Experts of a small language model.
Experts: 64 experts in each of 12 layers, 64 SwiGLU neurons an expert, 2 picks a token, a softmax router, a shared expert of 64 neurons.
Training: a variant of Muon for the experts, 298M tokens, 9086 steps.
Below are experts of layer 5 (counted from 0) of a mixture-of-experts language model. Rows are named router (the router's row for the expert), gate (a neuron's input weights, with its number), up (a neuron's input weights, with its number) and show model dimensions 0-191. Each number is 500 + 25 x the weight over its row's rms, rounded and kept within 0 to 999. Numbers have three digits each.
Before each expert's rows: "comes after" lists some tokens at least twice as common just before its tokens as in all text; "mostly gets" lists some tokens that are sent to it at least half of the time. This comes from a sample of Wikipedia text that the model never trained on. Tokens count by the router's weight.

# expert 0
comes after: " had", " |", " has", " have", " to", "ing"
mostly gets: " \"", " “", "|---|---|---|", " At", " Receiving", "@"
router:447531517505468528505505483506510512477477468516505503476422499532555541466498519493520500470526535425496496451504492512550490531469524513525508494519468515504479511469550484504519511521480538486493475458492485462536494518490478480514489511509478537547474543485490544515496506480501501505545531503479490516526517496521489444512515501498531497509475485481538509503499515532524459496493492477463487509510532528480501515497479466499500573513454499506481519478499538510534492463476487512455476535494479493529483489527473474510544479495456466505509483483500517510510493486455512484
gate0:497490516487541494472454508476511515558501489497499526544499532483523526483532498457477460483518451528504514522518533501503508507508531485521510509532486521534527497512510534555468513503543482456526514473515506496525560504460473505496483478510508495508492525478489533483490507516480502505526513529497476496505494476484463532534493491477516500505505465532477501507481466505527523479554536497488484485461545455492523469504502477514470528518469493466526493526522526525503520500499528532490524481456471582520515511476523564534542470524520535495463543503525480496483503477521501458
up0:445516520498495494454513524529477499469520487521510525515508513507504518538509514532470512523490492462503509490515524480515477495503525466501412498530503519503509519510478453545488505520499468485523529498515514480508519521501442537496511495492531464522538544483497497524517543463463461498482546515490491550491488490508517484521496488490505488496500455522469527514484515503519455491472449486445462509478511501543500482490462469473499526522438467487481517531505480512495472532490489510487502509531501503479507543500494530487503541534457507491472545503495469523442502539536513537
gate1:485499498542466502467499460496478489471483546455538508473478497475498513514513532476484451504551514477507508473499482499553471500470479532488514488495555484498513555483494523524492497502522512502479533499505507454537480496534481474507470457496479456493498488468508484517506518485516469471522508513491497530488497493544484472526486480490558500514498465534525490542540499490514472532524498475502511537520509454538488534462516472502544500491511483504484543558484494574505498487472532484512506503491500496585536488514514484461497503511487473500470530456486494502530518520493506525
up1:494492503491531527493503463512494564534518542518489523527534499515495531522474471489481503510533451493528518488489473503514471484515485522497507504493462544514474462526531499470457505483514543477502524490497544524522520512519534540486478476539484516506527508471489470540520525477485528503523497484507465528479521506536489500521492518526481459500480503502466496434491480499522497523523464443490496562465470494517470516534508520455448540470514484499492507517494494515440515506500517463486553520491498553497492492499474460520498518468512491506560477489491533533479505501466495527
gate2:494521543507556479509493508498479520504493465466498497535542506465433507456525522494502490496504491479508535496474470481467509482452507479481530521476485504535527517544488504471502489534547530485548531514510476509534515491454510502489471486494490511482484518466503445497523514507508479515494515517493510503500516485498438481467496488482458486545517484510451480528504472530541511476470513488425460515492524451517509497510533532525536501491473479522510497478517510504496523504528493493517510416500467518497494470470474524507482494509473545515461516521479478516477444492492502491
up2:480487517517501480504491497526495498506472485477530517528499473513503537489509488508499503485514499492497503466463497491500539505537526523457527524487580544519490519558522494495546473492497526471509493529553496493562477455527529509457529480546491466532442489528475472446533447487501495520505519497540517477485489481474503472496493526548472477477515507498510504496497471509489525467488511486463521541501520496468470485471511497484536486466489496504548464508524489465501516520513448468512502489498536470465492508457510495487468520505471510493480519524464544529471487510512495544

# expert 50
comes after: " to", " |", " and", ")", " was", " of"
mostly gets: " served", " Succeed", " associated", " appointed", " These", " serving"
router:473515493510424554509480509523505505514478501513528525473481483522520546474470523478563487468540557434528472486483501490525494566473508511488515483535532494528480512494515468470495471513474532448504480455512513504535514523512478474526458492506474518558546506486503538516541471483504508519511522514501481499542514505497471483519475527484503535493462445497515521508537515501534495477519486490490520511504472519504514487478477475499480511482469511531479504520481516484493478490503525504469493471515490500501471488478469494491511476511519539486486474474443527465522475452517526482
gate0:487472541485474514489472529516515522474492496495498493496486509489507461509490463491478513483522438465492476493520524514483486499569515483538456509524479485479532511498525483513497489501496442489486499509517462451507542521482512519471504465521472483501528510475513513531543495498469480535478515491489462543488516471503537505524531455501510479503531480529502477488440499505538505538512543482464507501446520474438496508502525506452496512546496463463483501549494489457489519494517540495521512496474482511513496510475529490506551511517482524563489499496505513537463458499487485458
up0:503457491475511507492485523523455510507494526498467441491513484528525474507489456521470474511511489510498472473481523502516445492501523526514497520524513528452534530516502505517499515541482473480507549439486477490500514486513471516490475530508499484535535508464517498518546520523483453483487515536541479506544500504512531490510478521504514504491484486513497487508522545513547509513494501460471532513488509506511524516458496501493519520529438425492510483545442531508471486527520520501497532483502530518525511536503486478475484530491482531528429436499498484504470499459517487487
gate1:502483513491486494495478503501532531478493529483537529486533460479489519519520513475501459461507503467533464450515450529523498511480511472500509475512496519516466523454495434481488510542466464493532528483498503483550453507551498446553493517500495496520511465540520524497494443478486477471527492516503524499538464479533474466532521528481521523481474448506514530522520495506535476535481508488556492504495461503524478517504519505535522496519532505474500486521499516515552527488528494490514473474536514491478490515540517497491513504475477498510482550483495535483506552531504494512
up1:485505488518518541446509467492471530503492503509482465463509516532446496490493474515491503525526553492487484497497528470516509480506453522551503469477495503537529505505513521500491490459528549497462475504503505527472572490482493559492489475504464536514509534474497478507491543504519499515475503477479486498470535494519521528523464477505452439513501513516461521445461501450470510493528509503516509517476532513494501485500483496472475518524477521514508494435501501523490475487455489486477519518548500565548508504518479487508516499510506496473514469494507480525485477487439498481
gate2:509462515492498464499490530458499538474508476475545549485473494453478545494461553494496504510517475503508501459461494503482512485500472446542521533473516519452509544520460534533520514515517500516551492538492461479500514540465489497491457493496494499501510504476469513519520490455491509525517506523507507575523503467504467482534505494487512480539518519486462506528513478466496534443502505512479487485520518520517507522514489471513450515501484491504507493537478441490495499485525554543494489480511454517481513489479526482536505527534494498519474488534520463504501463502470498506
up2:494464506495458499514453555451536502529483479456518521496513523487476569490462492539521498494539476518534477511515525477474545478501494484524491511496535519492524536503506512565490509506465517490522505519503486497512529513479541518522549499515496522520482467503467519471512537490529546525497444485519493502542525485506468493514492527456490481496502502497516524470479508470484573487513503492517533501471473496520517509493508520534479453480467483523508502521496475468504488460506557542542463476534482491466500485495552484512508529533465466498468510520482499504510508500494487515

# expert 58
comes after: "-", "\n", "|", " Country", "In", " Kingdom"
mostly gets: " Succeed", " Clade", " Species", " Elevation", " Phyl", " Density"
router:480548546498474517522522482502525496505471501512508500462467459523525518547517484475521533451497536469516500516543492486531495531482515518532548504498453503508470501540520481513533502540493533484519477500486519459508520518487504453498438475524459547525482505442458532481532491465499533548484505490491456516494567496490491483524488516502473492524490445484531519499519528510511499483491444493499489492490500524447500512518495464493488540465527499517499485506526499479530508446509549505519493498481507497489483507498550458501523483503498527514519478516493501494518466506479477466
gate5:488489521531555491470502510520533512487527475478524479525499500481547530486490504523477495481460470483539542493463487459458479492462519476535525479503504469492488477527515487506513531492515508508518512475503490514517525475506493496480491480498480501541463494501512509517459462443470458523495459466556486487507503449524501471545481515434477476507476494493517486481517514505546467514439490485548539485485532514458472457489502461533489492475520495487525484501514496496509497500506497469529498485516523524524457541545504448527516545514492505510526512504501491487544531529502498465
up5:481531497494547478504488513514479528529506516471505470538490519497497516494489521541495492488490533481531473516515475454538458484502506466543529494489552545498531527497490483498551548533499495491503485460524486497501509498526495489526453488528517514513447523504489471523486501492446431542489487494508483466502499462473479483492481508482466523461515455509498425492515565451488499499456528546524472517493480474488506474476475466503499528489508487500518504478479480484492501517520475508508496502519512542498511545484497474515477545516509481552526530521488453495505503498505540512
gate6:504492494491471516511493507484510574496523519493523492480491476528521513522472476492498524515495512553494470498509423470509474534457488508509473523509483486448524489528451487482538525488522435507538476456521512469511508511524512552519511494500512510510481505512463467492514510469529521535481501507515463540469487502519481489501463494499497496566502412476467540476510504443526518499514505493507495486492502455505489506488445527515518493525493499474493492527502515534552491482496469502496512492500494473471506496539501511467491502449463487480448493498502472456499510489501472485
up6:495496493504531521515518526517515442499471473521466511488504529486451488491476542463509475470475481475486536504503565486499523523520514495510513483507529499509508538496509519504494478526469568499469565535499518529483491480436500440503517494511506539501548491519491522522527471524500491476513495468485536465551496482481533513470509491509492541447495525504492464513477513564494459503487467505481476495502512533519480483542562479486459516465462491485483474502511489469503529537508505490507498491520517538510510487459511526511504509540517516539524481522508521512523521487488527520
gate7:492560477505503512475521489488520485471467486465471476462503501506488518526526498501529527512511516510480511481506534512516495562504508571473513491510505515506489492497464518495463507461480508508509513520524510478515497468495453460484496509482515499461476504481548467501520480474474514532465487488489536506504479471472544566511489455494504510525480473501452450472482481490472478468547513496508478482526497510492479502492511455508510477502514508517520515455488518482501494519453436499507525476478526405465469506490470512477448483489516535495492453510502513462468488528490497490
up7:522508486515465496460471487509489517526488495547527501514536483466501491513509531481475497484453444483516508528478465476468536459473465461510504520497472472489542539527542488543505511540505513504490489444471500537487506475501562535493476526519482522499511476533514537500480535512470495517529484519521483514491551481530525497503503494502497541523523526526504523494514508506488487474495479511530564504506488518530539472529514547485513532505503517485446532495498487490516524536546499518475457523478492561464519455531511523520510471480508500452514521508497504524519498474492474524

# expert 20
comes after: " |", ",", ":", "-", "|", ";"
mostly gets: " Nick", " Hal", " Shin", " Whit", " Clay", " Yellow"
router:497521518483503516506485516530485512517475464503502445477477485536551513536454517475528517479509521469531503478476501519540454536481534527514507466518475505511482487499537482480537483498491528487532439476499533442486504504506498447497459502519478536540511507474494516486529486469479517512506548499494492507544526474506441456525500513500510543497460483481484504516546499530527513481501497509492495455499529483468523504449466460485452533506478509481497477550492553462518503482504511508488480507526533482523495476480485502478530492512448483499479475473480534496471491485497535481
gate2:486509525477547500482490536455515490497537481552494464535510509452508529480472506500489504516516491503519521481522499495490474459518476495460532499486488487481499505505477516501442497492501488499506528468522511504532571511468503516470540502495483482506512580505498504539457517527488530473485530496495507538518474493492487478505511488462450537525477488496468483491472498528534500454471507492438461475522518502506498485451482546466519487479531450498481465480447527475523478486480476502533521512493499520504511501481498491494529504509517522559466526471509483496529480454498489455
up2:519481507530502464520473494523578492492475457459502471518520478510515485489459477496469505502500502498523490519557501500519552467527493516526531511502543501553488502494529497550529502535479530449521507517539484458550466463527528523524473533506496499486503475545485505487494487508487537503522484501506486490490516499452488510537489522498460489503429479450535502479477550453511532507474503507510519538471493542476493485457448536503496487471488496512516509483483467480495505465474477461499477509486492504457513515527487503497491510497485504484466527501469547494515500487509530511
gate3:461496508483513494485528520476496531468468536450496478498530552477480499513474509524500484496499476508469510488560488531551477500497538525511542467483471540487517504498521501494523489478496562514469520506494509564537489463503514453494496514511501526501509470493500521471511457444512526569509498481526512432529515470499507527500492500482489490488512476466474501523491483478488487559508522515530481482512520473506463512517533492479544511519512496477535461546531496513495473489533461531500518478486528537532479502473550493498509497473546494467520540522493503501511496488479514474
up3:473497473469504483497516523450497512447463520454522476511525551480449508498453491504493519496471434511485534498580496512543475491511513494529512460493467511497534515499492497506525504498512514523500520551501508572505512462504501491474515466519517513522508496481524501472478494484487515538507506478489476443522520467522483515486497504492484481476513486490475482491509485472485500550516514538527502483498532476481456558520526481456514511496527497496525451545502494493483467512521480523507504503498532524520461507505545489470503528480521491472504561502484528488509524529476541465
gate4:469494499471487500477534512463535483507498534512451495544456492503487477482526500494541490547490480491489518445488574488513505485522524480476500523552504520465487482521502489513479512497517497454460435506478483504508486518536539524498505522507493472493526496516475498516470526431502509506477494450486513534466537495506506502479515498510520529526470497484482516496497502505518536520515457430498510540504510521520493522515505534488494493486484501512520539492456499483483470521495507488509470480526519520544509491529453498534454480490500496515445478523517577532484528514505499543
up4:475503519543460536523458498515466529487492496455485505531532494556499509489485505526499521497484489499504514447473512455491462506521544522483503486468476508517499493500498480479487537499521526491470445528511501470536465486542459479496486526512488545520499506473530472482462465480515498519462528509537549481461478497529487515470495516516487485520472509482481480506555503504481497515450531501468467459486550512535522478500502471522466499519500488474486504525491512496550501505478482519462504540473478504559481518491543455467533511515540491506514485485509457479538478512520486522

# expert 13
comes after: " (", ",", " \"", ".", "\n", " and"
mostly gets: "At", "In", " At", "On", "For", "Dur"
router:464507531507504495494492506531489550486493486503517479485507505557554515534468484443505493499539534479511502502486518526510496548486496538509537488522469512529462517548541478459526480504473549445509456454515517504512484522511531480534504486468468529523501496463516537499512467471485480493520507484500496537505496476509502490508495513507507523511461489430500517497499516545547472501493484494480492505506501497475560508469487459513503561481472514507491503527535539513511491477489525518510459514476520513489500484498463487492537471492497506519507441483466497482487460465488485440
gate0:503504508486493496493494500533535523521510479515462507509510517497515526479510463495469466488512477527478460526533469535475510492504525490475506480516496501530496479541535484542518504488515449476547470507483491493495518560501516524499448505488491523510556534527520520514532492467480491505551493503493500516517490487493492547556507468479510511506505508494459525475510508502547498475511484522492522523460485440486542536538471532473534585484490463467472487512492539476453492506515479491517536491502495541493454492501504474504468496539470475501506500539501484510444530533466492510
up0:510504519529492507503490509502493476481532500440477500481463533495506473572508516528503475503528520472536538510491549477490448484509496513508478522480525524518500493532522484490483505526521477487472515504507502456496555487460491509481509497503529499514510546448522446482531452469527484507486552482468487480508495490485468535524486523500526545498481478525509494528507529502547563487516513450463540492510526497552523471477520483489512512539478471488491488487511513521504507532474534445457488484483506515485522553494494499464494552464519529499485506523498486482516478512525501466
gate1:497478485504491497513536441487521496492479528454526517516474475514512526481521562511474488479508467485499456444505518469511498477485466433453515468515492535485503506512488520513523490514492476469491481497544549468499486529474548510549487458536485515493509499479491490481512479480518494513506460497474480572503488533535467492518483500523563509503494502485488503526506500530486460480499461477537547519500459477499467499533483523473563492509487502499467536488519549478492503498474527465502483476517490516538493504519467490504513478492494472519485475498492531533524514476511482453
up1:469481508483522494511501467498541501522513531491504476525499475497522500501490507455493438504565472531513469465516486517511517473499476479504503456499508521521488534512515501473558480505454474499506514524530520532495526528504534542527524477505527545554532488488486481529511508468530500533525444512467451510527486517528484525530513500516509478488542519468501496496499525462497482488488469492531502514473511527446478462530442495476491500481517509488467474457533533500483494537460504457499485498474488520517485510516499498495538456495469447511494484447483508502495500520459495456
gate2:505552574497520471486478486538492556475534489508499523501527536494482506485518524509525525498488452479504496507483470458489466484481504458487509484490468496488443460494509484488529452496513488475534533497511515512478490511490480522476514497467503461494514546536479491491492489515536492533500516505526449535499489505486456512499474459466479467546494490508504482447503485497509486516453519454494484456477472484507523499469519480485529442515464485494476425459470485516464485465493497505499526464484487513518464485465508539495501502495479514513467481520514507523451484512521505487
up2:470507511508464458488454531504491507478479500484498519521517485517522491475498470519481506496487453525524459490474515508492549475535534517484506486531501516532486480496524478542503504484470509490516498470521489467508503493499579542521493494483514453484493469545486505504507532503522500509484477479452502505526488496475499529506529493533494494465486516531523497462493489473444549543487512495512517510454509489472472535493509466483501485505461501507504486508522522476467522506533470463494423456510530498504473542536496469500471504494518488464474532530441525497476539473456552498

# expert 16
comes after: "1", " the", " The", " No", " Pts", " National"
mostly gets: "Flo", " Illinois", " Arizona", " Ga", " GT", " Victor"
router:475523485478482535492515495513503507508494483546482490464476493491486524505541501508510522443483525478507524509491507505502481526465490526517523489538477538499467487523502501466509468520480512445521514492483507514474557500493498463490467511447501526508524508479443501512514474486515517526495527484457458505478509502504477444510468514473485563516482452481519482499523523515498485437499514434518482454485489480496515520494544470450464532483491506508492501506484527498527462501495515523498469522518515515490463464465468506461526513455458539511484508509486531499513497506455544449
gate0:508505490455515519496515475443497529485525510493486485500503531500506461495481485477537491532472475498522508438508467532513498515510507559492497485528483497484523479559506514514510473518518507482496493490499488432479519523506532498521516492496481546507483498509492536490512485487477481446494480504519471514472514500495538463536490468493519501527531524527497504534509450505543528528524555491510475521474503469478499452485504505491484543527534489437510495487498514493493494502518480512563501464499493533540499521466543495498529492505522502574456516504502548496485497497448459458
up0:497478529492505528455507521534496492490500523521476533515499513493518486484503501484514507512516477522521499419480517509532469498485474521499531467472477515471488457511535518470505479491540475497518507464494507472500551503501477487538512530522491480542515534529466482519531501494519494491489521513539485500471532506504554509519493462488478525531461501501506528575472525512566501516496531486500471511464485508543487482476477465469509517506509503499521521512523521512509510504525548479528468490512501479526466535480442508498510529489530494542540538461431522469470522514479497464
gate1:533459529484504517515532484470511555480480551452493523490522522471493518490493510484510514489527491506491479455506561494490451460508479486560501510525498548473544545533523541489487494476479508489460489465508525483501526503485494472515485504491484522488502500479517475484502481493505474498489477516527529552537498516554477462502479510472515504491475447525457473486518477530521494476495512450472503509486497456560460520501514484505510531516502511523516542501514504507517498471480516510442512485537510492489478511473511506579472500506509499503517448488540503498509490509518542472
up1:447522484501499480474470498533479504526505497529512506474504474518490454544520491515462489525471504448540538512507431492508546502485509534454511487499516469495471479483494469494495514519550465517505507533484456509479491517510519531488529502521493501510541495481485517505516497526483530494493506471481494480476493505485514493506472513528522487508550542477562530501474497473499499536527482511538485505510491529470503489498479508482498499502480495471479433477459496507498479493491485483555512491520477539520506506567494487415518510527514494500490535503448518506489496492454433525
gate2:483506512498544490475494492489519502460506486500455485523550485471498505492439496521507495504520494476501533508488507519499527508510462448473525512477468485493478486475470520490489481493487524468499496499475489546487525506489480500451499506502488509503565533452490466513530512518467474501493544529523458547496497496513483431465536512478480491529512480515454490476511475487478507490504488502467501512538491460493545500531496522455554498546522457463517481497525498553506475450478503499527494459503505513546480464470516488522513483501492541501506442500501460457511497456496502495
up2:484545502497505515524456501497507481499451499495481497495529478482486514461533471503538507539515475505511428548514523491539493478549505506471470480505509503531487504506560525524521496529478509506500510531522500507511502518524517515486503488541544503527549498561488509485528462513494505483494486510524463488501477494510501504510518457468504573519504452486578513493483483460462523490511492455494474523486474459460453501525530532523483486496504515530499500507517502537499509516459495486532450489518527491485450538553513517514505524482494508488518515529492497481494511473458513489

# expert 34
comes after: " de", " re", " De", " Re", " —", " pro"
mostly gets: "spite", "cover", "sses", "log", " journalist", " thus"
router:485523545509483516452537535490508511445455514521524467454497504521519581527481518518522520452483545466510525488510512483506453510487523501506501498497459540507479549529495503470512491484469520474521514462481489477464528495520508487538477512507469512522504508525477521529519478510475515505522482500529520495466519443536449492533492499501494512522528506504490490540505521536482494492545496480499529497494496486502530516516501489514517490502513483557472490479557540507499508457495486556496442524493496507477478489515500491469528456484508537528499439492507512490538472491468502506
gate2:458534483484514479495499502451523505489540516522522507498535547481513529505509542540515492509520489496503505459431511494486480464482502453479509497473479507461503492494512534457463488552533549498487503492467504465487538490533491491479502459502510496492537544474466521493514511518485503508496522494508523550529482476516487484490507512480468452530471525523499472481498513500506481482498475515456508494552507490511555471544466552489518526529540512531477538494509492510535488484490471488474542468480472534512560481479477535527492484498512532489499489491515444521484529508510496530
up2:485538493493505510505400517469525509510434516483512487505513536487479511483554523494524523489444485494509487451493491525517498503506504509515480494479499507488539466484527540495488534498482500473510521512520476479521483520551497524500545442516534512515532501497477519530502469490457516506486532471482490558502538491513502524522510511479497516501522468489533515487459512457531501487485480462500494490515496506487445481501507543519453499491503506524492512489535542464526497504481494482526499494543453542495549460516503525469496520486489498456451538541488515476502517513496514532
gate3:501506529469486528488552512500509491477543488522462497486511496500492514475542548536521513513464512439507467474563500492517520498479491538501513491509528518528508497504472544503493465478518550456485516512478444497498527484513486505534482549483471473501482449553476506481519447487565507521540461544453466478511527484429504515534480509512500469490502507524530498526491491473497496513516490489504498509502537474493496486541476496513528502491492480527530467496506512493496483496498528502442510447483504504512491492529515489502495523458555490518515513528514516502515507478464533500
up3:497518500509488513542515545468502479449495520547509523493498508540462475444539492515490565495471476539502506486501481472515499493506510486497494524532489472505493504517524514501445508497469518454516500502490477521491476493516487520490537498513556470490518508475503504500504498469483485448522507503491465491496527493482462501515466544491471491458493502464490495514543486522516507490506498473499508504488492464466461502524469480533489522491519458555506474565455463515504462515473476489468517524445466488482497478491544489502503481488488465530535509515476523469420535532483487514
gate4:514471483495488496520521535481491495497489513544490546457486517472488461465531513513519542515490473508516564511521502535493463465473503466461545505486497551503496501500487486499508522515511493480491500487527569454520494501539487479496456500540487510478523527515436482506488523494468503468452510509531498527509514475469477483453460507477501482508470509563494486490483532536542487441529450456503474510515526519519506523514527498480481524509493492497485502483485456510463513508509565486480522469511509515503494490506475506478471490488498471531476490561506516528491525485494508535
up4:539518486502480521519487504525502531539571438461494485522509471496499486506507517515484504500514545485454487507469494519487487475513494500463512535453539520505495469522509527506497461490461466507494494502496468534513513522495552501489473493482499496501495515474537487467475529514522507516477554517484526512468488507531537426446485528529494554518514505485491504503528511493475505496484512540483513517470494510518541481499487506487482458443505459462473509518474514492553479494479503526546455493536476501513485525512519485495519525485492539502495509455486515514520440525534505457

# expert 27
comes after: " |", "s", " for", "%", ":", " people"
mostly gets: " from", " GA", " GF", " throughout", " MA", " during"
router:503518502501497514482492509513537489503492475518519481454465506555495526475470511482514514473535533470521535478479502541512504520482502537553537507499489497528495474490487478483506478529463558482499490449499519457526508533521482488483456527488474562548540558459494539494544486497503510530496528460475496496517495489510525491506489475491468531540524470472513506512558490511540469511505463483512442504493533459477516535495510489498448505475456537517490495530485513512519472462544501535492472500494485494534487491486481471486517473461497508490499501464470496476499524476490509507
gate2:506511492527501451537460477495541479469479459492540481510496517463492509477484500487506537519566490501494489531460493484470494439496512474501532474472455533521497469514531493495501512487475487486467510441503470467532482494488470493505459498463480494525525515508513526556483472559529461500467521495536437506497478496499430470499493482501450495534517447533496458502498482527534484505456527505509497505512542520482517485509525481481512542484540495478480500465499509513512470456508507491515497519488514523542472481513502497507494496505496505529477491505495487525514483495446515513
up2:477485528474460538487482512510522489498457508490476503496447474492488574511520525480500478532500526513518509494512514464509520508564503500535511517491502528472483484482526493476533484508467502522519508506503507488537483521547513511534523530533520477513465480482506524442517525506512493493529501479510502473430501491502543539529512487509480530495486447470536512493516493448463500501498476449509482476476451512524474573498477530500496477506476480508482527512488547513493492545523471488509497525530489525440496497577499503527523507512499535499517507498474488485496494530504494537
gate3:510542488510515474491505527512540489500474512449496484463480511482488505447521582491537514570525534519529554500526512526494509501503519480489524493506506531512554544513497496495506535442529507524442525497488496475520510492493535483528490534521503505504566489511500524517555474539492528527480500528498481467540485501479510499506492481518497435488485478497521496539509491503501510503468514513505479513447497472529492503477511489469493499498505514516506541502514462528525533535533497479523509470501521510529482476543497519486489491454501507463524491508507455495515531475495558516
up3:497437492491496535514506479475483503454478549500511499541525492507502471495528466489490480434462477499512486504513522489519476477493467487520463469492520502486488491492499525523478448504474504489534502520509511573478543512504460511491516488532512458500498497466513516471458482480472508453530483474479498495484509500488490543499495522500514509539530512498484478494475466476485507519538509500473513464535476490488527505548460463522437468483501489509548454500505508492520468491487468508527470497502468487481513538476489492505510506530535533531441507513470528515463497557491499448
gate4:515481497484460476477493524472572505537505448516498532462494499494500482509537509468487546514466480481489512518512489481540503499505514482481552524479488558504496491503510508478476505509510557518522475538516517438516523549504523492517508539454500501466512516488530482536484540468497508525484531526475497531501515495485524507537477487504524494470493486516489519451499501432474477468470515420510477440487517478523532506518523539507553516483507515495492501500472510519502507528485524519458508460488513525501476501510458492490477495485488505529521516515509515528468513500466515537
up4:477440514529509479529459522484499516519472491454471493506548466497527496456498483490486517498506481495518536514510458484529487530515510480458524489523512497451510485482481455513497490475477472491506498520519470506493442469513487503519470518522494516517520477499456503489485509525510503485462557526539494496499520491491497460451471510557460472483507485515508490464514502530467520501470531516458474520469491494484564497544537525508509450442507487511515474512480426463502522485490522488494485510485516518520512507522495466464493459500516481459537476456486489485500495517516475526

# expert 31
comes after: "0", "–", "\"", "'", "3", "5"
mostly gets: "century", "based", "year", " Nations", " students", "Outstanding"
router:459505505502479542479500525519514501505454511529487503462498458536489513507454506504507500465542536425530495525502514504518489538487497535490538498536511533514476503497504462489494505546475509483514484466479468508506549505479493504490498510506442535491519508500425548507531470480482510548504482555486482541505524483533485436534458546467512535480510479529496503525487504493497459489536507492492506491468494495498508506478454477520485533441446504518496486535487506493522478455527521510467485500478468527485499504513486490480493468490491508478505479509454507478509480492508521496
gate7:467498453514494478467549492500496506472491497528477501500454485498505480539485503483508475527496487507495546424462541471497465490470526518473513457519491531459504509499494511526496522510481476508519513477524496512469534484465524484482539498480516500482473481531535492506493504497482456508461479450491499513513542494500491504508538508476537497521452484500468495479487534499473475460524414502513490434497474545524510505507484489502494500520480466505534502480506488459512483529535510474503510540500465452498498529493450512500466487485476486486519478517520501493494472466473466565
up7:517482517457504492488530485520473472504492502536520505483511537539506501464501547528546520496502485512495493495496507479513527487472523514533505483542479491492534506522446480517522541515518482502541465463478502492514500495485560484454517522521477530503484451526511512480518491541532513531510499477481425484488517504491489513536515463505514502512489542536468481512495528535522459519461486475494512490475472479519530499514490503495486479503483553490514495562481479446496535523500505488466480470555494473535521498531531477478490482530474497478510485529550477537544470496476482546
gate8:511527468505513514501502486495524489459519487515498495490525529519521429537487530497487491520481511505539476483461493527493516493498503466500511509484499531503504533506461490507518556533501492534516503504473464527485563557471520531491529496487531490485497515505470520494498483491476467497534513535482469461555493490460526532484455528456482499520500465494504512462538474525464540469506485436474512470514487521501512527470500538449478524500486484489531496498519461520515470522496485470510449471476481511514499473501538475537498511430505490476510509472535522499526475527474466502
up8:484525527482490465500501526487463498487488488521529489502467477463489519519497504482519509514507458508481536483503510514471517475535485466515476530537505477499493548474511492509530540548498471502498490508499544503482516481492502487532506516517514482504484489513490507477522508528511512507500544501504472554485487568501530493498494473467545495523523502525507475554481481463513517449475500478525537459469503495468476484402510486459473552507497487497516445469538506498471505523566505491476537472496540580484473512493480506499493500488490494476534479513500493484495526505483543489
gate9:478515481500465502465523479546514524507477510501460488508485513541483510528493511502559532527498540505507541550491472552524530495499501504521524476520504487524523489478524508486516496518467540490482479507510556526499490515535500507474505513504473430510496512523502483495505516480498501471543476467536464445492501466498561513520457508512496497566522510466473500516488489489520457507510489490507505480535513464535494489495514500555504503497474523513538512492503459508486504482469503530505504517510532443465529487514524527498474500475551483505493539462550460520507506509520529559
up9:515472507527498512512489451464506501533515436488520511506521479468517507466502499504482491522491496522507471451504520448455506527497503491473468512506478508478501524548454508530458511462509467502524497494502498487480503491435498476515488497487507502531515489494492534512515491522542490511494553491482533550490519501529484490500575502459510527482505500547496497489509499490545521492500499482482523492501494510493504507485537508490524486523528513471474538500489551494516506523518508468473503502494464524549465490428506452473512488489458530461520475548440564489497492474487461504